config.yaml
n_layer: 9
d_model: 384
n_experts: 16
experts_per_token: 2
d_expert: 160
d_shared_expert: 0
activation: "silu"
moe_layers: [1, 2, 3, 4, 5, 6, 7, 8]
router_score: "softmax"
normalize_top_k: false
routed_scale: 2.83
balance_loss: 0.00301
balance_bias: false
router_z_loss: 0.0001
n_groups: 4
groups_per_token: 2
init_std_router: 0.014
lr_router: 0.000322
vocab_size: 32000
norm: "rmsnorm"
norm_eps: 1e-06
tie_embeddings: false
optimizer: "adamw"
lr: 0.000528
beta1: 0.9
beta2: 0.95
batch_tokens: [16384, 32768, 49152]
seq_len: 2048
train_tokens: 283300000
steps: 9289
dataset: "wikipedia_en"
Below are experts of layer 6 (counted from 0) of a mixture-of-experts language model. Rows are named router (the router's row for the expert) and show model dimensions 256-383. Each number is 128 + 24 x the weight over its row's rms, rounded and kept within 0 to 255.
After each expert's rows: "gets" lists some tokens that make up at least twice as much of what it gets as of all text. This comes from a sample of Wikipedia text that the model never trained on. Tokens count by the router's weight.

# expert 0
router [119 112 121 102 169  89 130 127 133 174 128 128 136 170 142  97 137 131 125  86  96 112 164 111 129 146 136 112  90 142  91 133  90 114 168 152 101  98 142 105 103 133 140 175 137 143 158 117 169 114 147 127 154 150 121 114 107 136  97 110 106 114 146  79 143 136  86  95 102 138 121 120 160 113 143 154 135 107 111 132 103 148 130 126 135 148 136 130 155 131 139 136 124 115 108 133 102 126 123 118 115  95 154 139 118  60 142 143  98 172 156 144  92 127 127 113 132 110 101  95 118 119 120 147 144 113 153 147]
gets: "s", " ", " a", " two", " \"", " three"

# expert 10
router [172 112 172 110 127  87 123 135 137 146  95 150 176 142 133 114 123 136 123  94  78 148 127 117 102 111 143 115 150 154 136 140 144 169 144 170  80 119 174 130 139 104 129 177 118  95 159 102 138 126 129 173 135 143 110 104 156 142 146 110 155 114 154 136 163 139 129 146 119 105 136 121 132 121 102 115 100 123 139 124 127 100 125 144 132 119 140 108 130 126 127 137 119 102  95 142 123 157 129  96 126 111 138 134 103 109 157 154 121 143 128  96 128 133 127  81 135 102 106  74 143 143 125 165 173  98 184 162]
gets: " in", "|", " he", " on", "-", " was"

# expert 11
router [119 121 132 144 176 126  98  87 171 134 116 127 133 129 140 116 112 120 155 127 117 147 113  82 110 115 131 128 114 142 121 175 115 123 152 171 115 139 139 103 124  95 156 134 121  73 121  97 128 102 136 137 120 141 131  87 152 140 112 102 134 127 146 115 139 150 142 117  93 148 104  71 134 107 160  96  87 110 157 162 137 172 151 145 145  98 149 149 139 112  95 110 128 121 113 176  98 155 145  97 117 144 109 153 123 146 144 131 144 175 138 112 114 107 100 123 117 101  50  76 137 154 141 178 137 134 135 143]
gets: ",", " and", " by", " was", " as", ":"

# expert 7
router [118 117 126  90 134 134 121 124 143 142  83 104 155 154 127  89 161 128 122 144 106 145 148  92 108 151 114 153 127 121 133 142  99 149 172 144 109 139 126 142 133 108 135 174 107  77 138 115 120 155 153 145 140 133  94 122 110 143 119 113 109  86 139  96 151 127 108 120  94 107 143 100 137 123 126  90 104 133  72 149  97 172 152 150 173 132 166 114 117 118 155 128 131 128 122 162 127 149 173 117 125 108 120 163 119 118 146 167 130 154 141 120 138 111  88 125 156 112  88 105 139 160 158 153 167 106 150 145]
gets: " |", " (", "\n", ";", ")", "\""

# expert 4
router [148 126 159 105 129 129 162 107 120 138  96 169 174 100 157 102 170 121 130 102  91 120 157 142 103 139  96 102 116 125 117 160 113 162 179 139  60 137 170 144 124  97 134 140 123 128 148 115 163 128 154 140 117 149 112  87 145 143 146 141 125 104 130 127 134 129 101 148 135 102 144 128 147  96 153 112  73 126 131 143 131 166 144 147 148 175 147 122  83 148 115 148 110 162 142 152 102 162 139 119  84  73 118 121 120 110 156 158 143 150 118 131 130 127 111 101 129 130 121 110 156 131 165 140 100 120 128 130]
gets: ",", " the", " and", " after", " time", " also"

# expert 5
router [136  94 131 107 147 117 159 139 119 150  91 140 144 143 141 103 134 154 141 153 137 107 168  99 148 150 122 155 139 138 146 156 113 161 174 166 107 100 106 118 141  90 109 181 125 104 162 137 144 119 156 108 147 131 108 125 136 122 123 123 120  94 143 140 143 154 111  93 120 113 156 108 120 111 136 111 117 165 129 131  94 137 145 152 157 122 139  87 139  85 138 105  87 103 118 153 104 152 124 105 128 124 166 142 109 103 130 147  99 136 100 152 154 141 115  95 117 140  76 142 118 153 124 157 137 136 175 149]
gets: ".", " |", "'", " ", ").", " but"

# expert 12
router [123 135 142  90 123 134 164 107 116  89 126 159 130 127 119 140 117 141 129 123 137 117 122 119 129 132 101  86 104 128 129 145 118 148 142 148  81 130 154 123 122 121 180 124 128  97 115 134 132 143 122 116 165 134  93 103 114 100  96  92  91 133 153 133 143 129 127  98 115 116 154 109 126 132 123 114 119 124  95 117  97 145 150 147 120 147 111  92 133 116 141 131 152 153  94 134 115 164 143  89 127 128 151 111 144  97 121 156 118 138 130 115 129 134  93 148 112 120 122 124 107 138 121 144 155 101 172 174]
gets: " ", " 1", " —", " 2", " 0", " 4"

# expert 1
router [129 107 139 123 153 143 128 126 102  97  88 124 136 161 143 102 133 139 121 133 117 129 166 117 112 116  78 160 117 172 130 134 123 151 141 134 114 136 107 130 148  95 166 145 116 109 126 104 117 141 165 131 171 149 115  87 108 138 141 100 147 103 135 153 148 154 147 127 121 112 114 106 166 168 126 145 111 148 125 118 135 146 134 153 151 134 136 112 135  93 167 114 138  99 135 159  97 171 140 121 116 103 109 132 139 108 121 181 108 154 138  72 103 112 106 107 146 116  87 123 151 112 154 151  97 131 173 152]
gets: " |", "==", " ==", "===", ")", " ==="

# expert 14
router [125 107 137 102 163 110 163 112 128 147 115 105 120 162 115  93 143 140 139 133 116 138 154  91 146 145  80 103 127 133 110 139 140 156 162 142  90 121 119  92 108 105 129 148 128 107 135 122 129 123 139 123 103 158 114  78 144 131  91 118 105  85 119 118 159 154  88 124 132 145 136  99 128 121 125 148 109 106 100 142 124 147 137 150 174 139 129 118 134 132 103 140 121 119 131 119 123 154 139 119 148 100 132 155 165 119 146 125 147 172 139 130  81 130 103 100 127 134  93 105 115 185 147 119 163 127 173 165]
gets: "\n", " that", ":", " \"", " A", " P"

# expert 2
router [133 165 149  97 158 145 133 116 137 149 135 149 150 141 127 139 155 136 131 127  97 105 141 110 123  90 109  93 120 162 112 163 117 131 134 176 117 119 119 105 136  70 136 119 128  94 128 111 122 115 125 103 141 157 112 116 131 124  98 115 114  97 167 138 178 128 124  84 137 125 108  95 144  97 149 124  97 118 133 137 118 138 174 142 166 165 164 122 137 163  94 150 122 128 107 152 107 146 145  99 120 123  91 142 123 117 156  91 134 137 126 137 126 113  91 129 126 128 118 112  99 141 141 123 167  89 149 119]
gets: " the", " for", " of", " a", " The", " his"

# expert 9
router [139 118 145 101 131 132 137 109 137 137  85 139 177 148 126  67 133 142 163 136 100 134 169 124 112 127  97  59  93 172 102 161 111 152 155 153 127 122 138 113 119  95 162 117 117 101 133  94 118 130 156  98 126 126  81 118 132 187 132 109 105  93 156 136 151 114 119  91 125  91 101 109 189 140 110 116 107 103 164 107 137 155 150 167 149 148 119 101 137 122 109 119  95 126 103 162 129 170 142 105 134  92  99 135 119 122 123 128 135 142 143 137 117  92  92 132 158 100  74  91 113 164 141 149 134  92 143 158]
gets: " the", " of", ",", "-", " in", " to"

# expert 15
router [130 105 125  95 130 128 118 105 126 108 107 160 139 126 136  93  98 146 137 144 131 123 156  96 120 132 111 104 135 161 119 125 104 149 128 137  65  96 103 120 103  92 171 136 110 140 134  71 168 103 123 127 140 152 100 100 109 115 115  97 109  95 129 112 117 141 179  96  86  67 152 120 173 148 101 145 120 135 117 129 105 161 146 141 132 144 117  96 105  97 138 112 134 145 146 126 133 119 138 138 124 123 132 130 118  99 152 153 107 121 134 117 127 121 123 120 131 143 103 148 155 116 138 151 120 133 169 194]
gets: "\n", " m", " km", ")", " 0", "/"